From a checkpoint of a small mixture-of-experts model trained on Wikipedia.
Experts: 256 experts in each of 8 layers, 32 SwiGLU neurons an expert, 8 picks a token, a softmax router.
Below are experts of layer 3 (counted from 0) of a mixture-of-experts language model. Rows are named router (the router's row for the expert), gate (a neuron's input weights, with its number), up (a neuron's input weights, with its number) and show model dimensions 0-127. Each number is 128 + 24 x the weight over its row's rms, rounded and kept within 0 to 255. Numbers have three digits each.
Before each expert's rows: a language model's description of what the expert responds to; "mostly gets" lists some tokens that are sent to it at least half of the time. This comes from a sample of Wikipedia text that the model never trained on.

# expert 48
Description: Capital letters in abbreviations. Single capital letters inside acronyms, Roman numerals, superscripts and compass directions, such as UEF-A, CS-L, II-I, °E.
mostly gets: "H", " I", " II", "C", "}", "Q"
router:106132120133136112093133162079132092098108120178155107181160148174099149095159154121122095109145134092124124140139088126120153114128116125094163118186159112137117118148115138100110159114150144158136130153139133111136140121145161146114126088151104182098150121157126120136128144115127134131144123104146111139102123130141134167080125104159142102152150179112100157081112121130154184112159
gate0:156084126115141114130157134064152134107091147150115093123105131106130176135130118160127124117145158159109135126129102146132111111174161110105148166161128124103107134159151112145117138096107101100110115166175150115124125134099160164071140159111110131130087108153098095124146143125128158073123157110153101163108120118107158170107105104110147115110126136115118066121103125151134136148109
up0:143141145138118136091132110091084081076122136104107104124104132124130154099123135110177117132139117141112127137194103164140081113132129164111140143128127126118122141144151099096092113140093104145140137097135145113085125103097117116141069127134131132163110114152099161175138154094144164068135177103149079115149141157122113144130151115117107127116130122129160103105087139124141111105149
gate1:131099118149118103114081137134173099122092137133130173142159124135144114122097100135090123137111181134106102093140134126116090135117148120108146138096119120153106137147094097148091121121144174126123126153129128111110152075116113094166179143175096117142092133159088123152085149136136120089148095131168107112170121136102143124091126122150135153137147155129107141114144096113094142078158
up1:141091085176111137117097137174151162140083115133098174124153125139133106116092105135114105154132130146162099123081134160131121146123164124105138109082107115144103156145107110154116124115143142123095152160172122143115145083116093096153134100168145091101105147174076118159137141097126093107111122101157086128140097144125145091140158140120104143136144127136109133156116107106133148128104
gate2:144093178100134147116157133130127119125146106112105112166150152111146129106102156133139180110129149106133102114095111112163150123098167099159162092144159103124078117124133136102152158094160104140120131121134093095135127125146134128141134140137159131127124116143106075094103162126094118155183082101140121137140051124160129115102131132145167125096123153111097106138135086131134165131127
up2:134124058124099121140115124152155191108124070097101124121166143142088149168149174116087134089108119117111116148129112107129102124110145100139136090122121140084129147105134139101158093100137135168121111102109121149152098135151146147106171150151096092097111149082113131165129104138083088120102141155150122127128128115117130132161111130157156107121141126130133093160130112138143099132156

# expert 17
Description: Plural noun endings. Plural and inflectional suffixes ending nouns, such as sort-ies, sanct-ions, Mot-ors, Sing-les, plus spaces before numbers in table cells.
mostly gets: "ors", "embers", "ies", " States", "ities", " them"
router:120122125109132097079134155120106099104138135142135144164176125125122140120168114141129135088141095100113122134129135133151127124122118146131146121148136104121140107132122140114133183102135142129140151147196138098162132113155142138123104044139131131090176132142128113120133144087109190118135086091161135183065118142148146138082124120162106124120119137151099130109133137137174148110153
gate1:167136100095125099143156139113163056107117098106133147115150079129115189122167155139130122113143100136149125106157162146113119155118153122116146100163133132115150117117108101088120142099093101151154072134127127147107127143184149153144120107125112118131129136099131107102137106110107163127099124092116143100084108081107122137136126166162147126136113115178114141141077139123136150147147
up1:101109149116122158066109131149152151087098093138079130122156107121144146091112129105160134091124113136100153128211142141139119166135133173089093111127158127157146118089098152100132123137122119150120151123140132147118100141134159120104154102142143096115107136130129156140144147070126184151126147165130131100151138136114118159177130156135152112090128144105101139139146130142133083119137
gate2:049153118112134135110161157176077119150122138134099135101140119167150138158118168134086142130103067106129122104140155112152115136125121133104156108147152133130086155129114125123139115156133131138114151140151100139173135098129100129145140077138160116146092153183127148125093154141107162130141123151176154161092156148128124101122143157119151081147104130147105144152135110134115148154122
up2:138101114118131096130160144170085113160093123149113151092149133133132125153159098104124121157078113086137104118164190144109138113154124147125134071120116148143097113134124105150131132161102124114156138157133124116137142112144092107156140119172148088132086148137135113135175144132127187127126175182153168131132127130183101134121160133136120104131084113127169141139137126133137163111133
gate3:147134168158176148097155132136116086163156141170149119153108129146105143118130127113170099142145126135102132120137147128127123137111113130172200173143128153105135099122113149101152126119121164123149118157077118126152103088120176164150144139149178148162144106138120145106113111150148111105099136084138148144115127127133144150149103133126149092110187119113119181116118170125103153117138
up3:145163153150147125124146163161125113135154139133145095147082140169083108111161115104111119134132097127129086130144121116087146077136133143141140124159106129135134120138084092145138140141112174095122137119099136110120098081139109126159128090181159144123112139145112135151125147130125132107115133141084174137127153108175136133113134142088103123178130120090178189146149178121159128122119

# expert 30
Description: Pieces after initial l. Vowel-led pieces right after an initial l or similar consonant, such as l-on-gevity, l-oss-es, l-ines, l-ip.
mostly gets: " polit", " mon", "oss", "ict", "on", " an"
router:118139104092094122124145156104113104103091149149141114132147144118095153114154136117121135097145109138076138141152122155171117098082071150118173117138151125147152126141124153100127161134164145165130127151139200086147137102164166156121104114129135118115133137161177118127131118113098162166137132099169178139104090118165130124112127117134099116149132129148093142095109100155127144122123
gate0:109132110100076118116153159092080147112116093133116090083119151085134133186110123147104120096130107145121115126117126116127126101115133140118140139130111113127134101177158107143123146142155139123105124124143123090058123138118122075119111132141130130104155108138153094108137112113124115194123117134170123170118123154090127132089163129139125058131128086136142125100082121118127164152111
up0:167101117134114137144129090122178130156162146152152126156157133132166163113152136139169092099094150126144121130156129113123122118117144092123128089137159103092130120110090127107138096117111073132138126117154145177151146136129153081120162153123108125127148165070120124145125119123118159087113134120112101139169174133094154067148081128105098166128140135128116119131159135090135107138147
gate1:134157119130147143084136122142121140111128104168134121159131148135119122121136192162161065105121124148112157122125166099155143095164065162108105140098097149130113148178156140151142123106151162109156129170100118080125117102135156137153132079129161136100110125172155169131141134110125112116148121161147126106136095125133127141129141114103112131127142119172099132146152128160133159081107
up1:088179123119117084147116096103167126154125107113140129098110140170141091116091124116154140100125145141180158126120157108151161156161150129155142134169118142143132119133119157127128153113110134086110117134153127136165111141114145111098111123090120161111118133109093154133143152120132202160094105122113088113137116166137104077134069149150105097130151161127141150147154142115120094125110
gate2:125120107157130107131143157097141127154109138138170109126114093110135120125128166103122113139125148168127112128124142131159129181176110093144147206169168114137117129157106103135130161135166126106107194131135139140139123176147093149137122116108102116091117126137125179135156144123090162144124145130146126110140120085135178118138095110138101134125168116133078134173133123153169125135106
up2:120084128088143142113093123130154135140147099132122150146113141136132089159126122152131159106135134142152171118139112119151121090096157131120179113133124111105176152095098146175152098091120132130153096094165088168149105087119117124151120133152112133101109088104109146148086120122150157079127129094105127098163169116111154161162137159138143094109082135116095109117133111118144111107142

# expert 4
Description: Sports season vocabulary. Sports-career nouns like season, team, play, Cup, career and match pieces, mostly after the or a year range.
mostly gets: " part", " play", "ames", " season", " years", " ev"
router:133133113102139097130123172109097104115104089150156138140130128170108123090147123123115111106138122107106138133129097131162123122058116117127135131141133094160183114120100124128132165112149134167158143186140157102179133109120133163108121120132122120115174129153141125145113161124131150137147122107152118179091137125139110169084138099155094112141098149155073126137099126141171163083138
gate4:132089087134165116123077108132117083128129060122125146117167102139125113111134115121135153123118119164173157154097143134133085172063100151128102114109136132152164103129129100144134080099123129102114128146144118119133081119141129147159161124127144166157179127136155083137135097122154091143155150123145100111108074143130136140165129103135115106142135126121086127144153158125113134119140
up4:162095128120121129162113150136126083112126114150121129106123107114149120126133092112155100146107193128159109127093141128138160137096122121121109146116103174096135115158090150119128112170104163105088114123139145091184118111152119154129102111118165125136160138131097110131113082151109093121141120103180099135112069094130120147119118161110137118123128109194092105152150124106090119123146
gate5:138133139121150127083156169133113132124108129101103115158143170115195132122172093138153088109106114123114127126143155131103108141114133160144143109142116119127122123135104170162109142131122155085099163139116118151140047135114102136113092118103120122135116121159101070118121137133152183133123156161075156107100148125136125138126147126152140153149135137148120157109179095169139155103115
up5:120095127117116149157114092102123151119108141122170149106127100135113136150113140144076093121128108132123111145139122174129158130159106112132100158134130148151097090088099096135133126136145077124122129143137170083137179172162127127132176115104119134157152139131177158166159109086147126115143082110142144147143098142125156150143147139119138119100156131108102063145093154153160123130105
gate6:147142105122162105123104098094152152142122134122089126138130112169136127124147140146139092113108109118130175144122113122131114135078142092126156156108158112120137128132100120157122147139105131147094133144113141114153125155133108135120137115131049105176127200103150120133118162094069166142128142124157127134103124118131122123102170089132081086145122117129100061131126071140114139129132
up6:092108122172095164103148122151121117135089128069132166134101097091135173130121121159120115137126151113154123166114104161140144113114116146127122131095137127142117109121089113151114093119116149154113097136116132108163110123169133133133136153168109114150128083118140109143128118135161088160132133149153077087166129096098168109138156136127164121128165136135104091127147171155150148070093

# expert 20
Description: Word piece it. The piece it and similar pieces inside words such as spirit, political, heritage, writing, cites.
mostly gets: "it", " Rep", "rit", " mat", " us", "oin"
router:079106122104109092091112136121130120124099101131164155124140131126131133137143116189127140106133125113111123139136117135113110076122075161129139128132162076140147129124102124094116197093133154126133147152141170111148141104114164161122115126131104143079138110140130116157126114117132165163176114103145154145121120131134111128112131111170106077153153162152104146108148110180160132089168
gate4:155105123147153107117083138148119144139146074126117096151131121099110152130114074123103130170106156117159110125093156139150167105082109125121168094109125137119165149132162167124101119156148147151121119155141162107140110135148158164136139150121116146139093156098113075124106125130169160120143116124106131112092102111148119086109125110114090156102140143113108127136174144150095144119191
up4:116138119084154116152108139125127116131122150138117114096128156104128171128113130138109153122103102108111134141126131126148133159121103113132119127155118090178149104157126134094139129147117101120087115128068170084148147143121117102143144107145092091113157160155139120119126154174172150164129202124099125190086141100156125096084131103100109125126115122107175123162105113105134112119113
gate5:092151127107082115143104148131109105126115143133152125078116115123135115125126116149150145175137110136159098169081124110123089150123152165104150136146141095150099142125081147100121117119138104167109108124166094141129191148077148138085116148123114146112120119102120164086124164113172118138109115085113109150090194126126120130154141157104103099136125138162140147120118133102107121118102
up5:141123112131103169139136115085175139133171161126128125111150134108098189135179148130108130123107159122103149102136132099072096138172107142127119088125176118124128131133112127143111131122149110100113152149121133124138170147120122136092122113130098093097094141110134152116188125131162146115094149138091138155122157101159117151126160118132133103080203085152132115116129118137138140134157
gate6:101140089174107161082113141137146155144107137106089109157158128125146159142148127134134110126133149149106107106110143173138154124106139115120096169086107117164119119143144121132082172104113149105138156147153185140102122119140105108152092119055133122081126136136149134121092107103087149155125110124148138127139106143122125122158118090098107132136132104182100155089136096110131120091139
up6:108121155136113115165120115121111164151156117135124138103100102124115135154128124126146136098122135082101105137128080110089091093129135116161143113116091129090142203161113128133132131130165155126128137095128115131139140121072122122104090144169142125130125118134100129113156155118148118104125075077100154140127119137108093135125129171166162111142116148133130098108173089102190119091104

# expert 33
Description: Periods and sentence ends. Sentence-ending periods and abbreviation periods such as U.S., Mk., Z., decimal points in numbers, plus )., ?, !.
mostly gets: ".", ").", ".\"", "\".", "..", " ."
router:110128124105120099124118144099108128143100152154171125143178131137120160129149110148114127109138132136104108124135093152110118097127073134140138122136143126161172108152114143085105171133150126156154131168160146117158148113188174159121101108169086161125134129129135106140166116117116183136154119107121131168103135155183116160091098105156114136137124149154104171098165133132136137111155
gate1:092128110111135117123129123139085128102114112121158117177062155125137118146158114115131144134174167134159123080177134114153169140116138110141149143130123118104133109119133138113142138134136141153094184101168140147109116128134154104131145137087130113102095150161143106137103149101166144107105177075142104111173090116119115131120115092189110120086133130130104149100117119101139139159116
up1:082093126109135134150159152101113167125087102153128134126075174116115126094132097089139143115153127170157110135122107132108120145075124135125121095118100116126133121116103126079147140136097161127117132115199128116089121136159137136148108103059125127130107127130102109120111154110163120118140145080128119164187107145104115153135114137115173116123116129147111138104140149122165168137098
gate2:098113104126114109103085143096150101136131076072083076139139138129112145102076099141126100119110177157139129117110142106173114165151155128132131116131171102110117109131181115089129086100115107125129123098076110126128115117129109119097144125139120138096138113159137136168128121152123109120106124129145092069138136121093123157162154096136142093145162143122137147153108141118094129154117
up2:090091083136162121101119139135144117141101134117129112131172155103130139121075110160089101133104164161135134102096133136100143136133157160152144127127154192093079141133109148076097108121109159133157151077132113121152110106132115137145152144115150140112124092128136127138123142155120171119140121108130103092131170139100128178135153106132110071150140136142121148131131160124083155136088
gate3:142104073126139120115094098085088118127193137150167173144113125123125072115111134189146120109133149131163106146134127127064123124143145121090152114104143123130151145165119149187141126088101169146118141100105104125159146098100155144113154116112133129134138122154109113103160133118120116103166155131137156157105144136129112090131085139125134143127095118112103124111175152128126114133150
up3:122097113120142108127103119138082103097179144112129157172128149121122083113106139174118115105128150142140108145181133118075131138157123114122175162113139141129138156142131149165116132105115152127142163122137073109144135132087167147133145116094139135121135103162121112122156148108082110067127146156134144093110134156096112089108131131119124170115067119113141086154150118115122113128159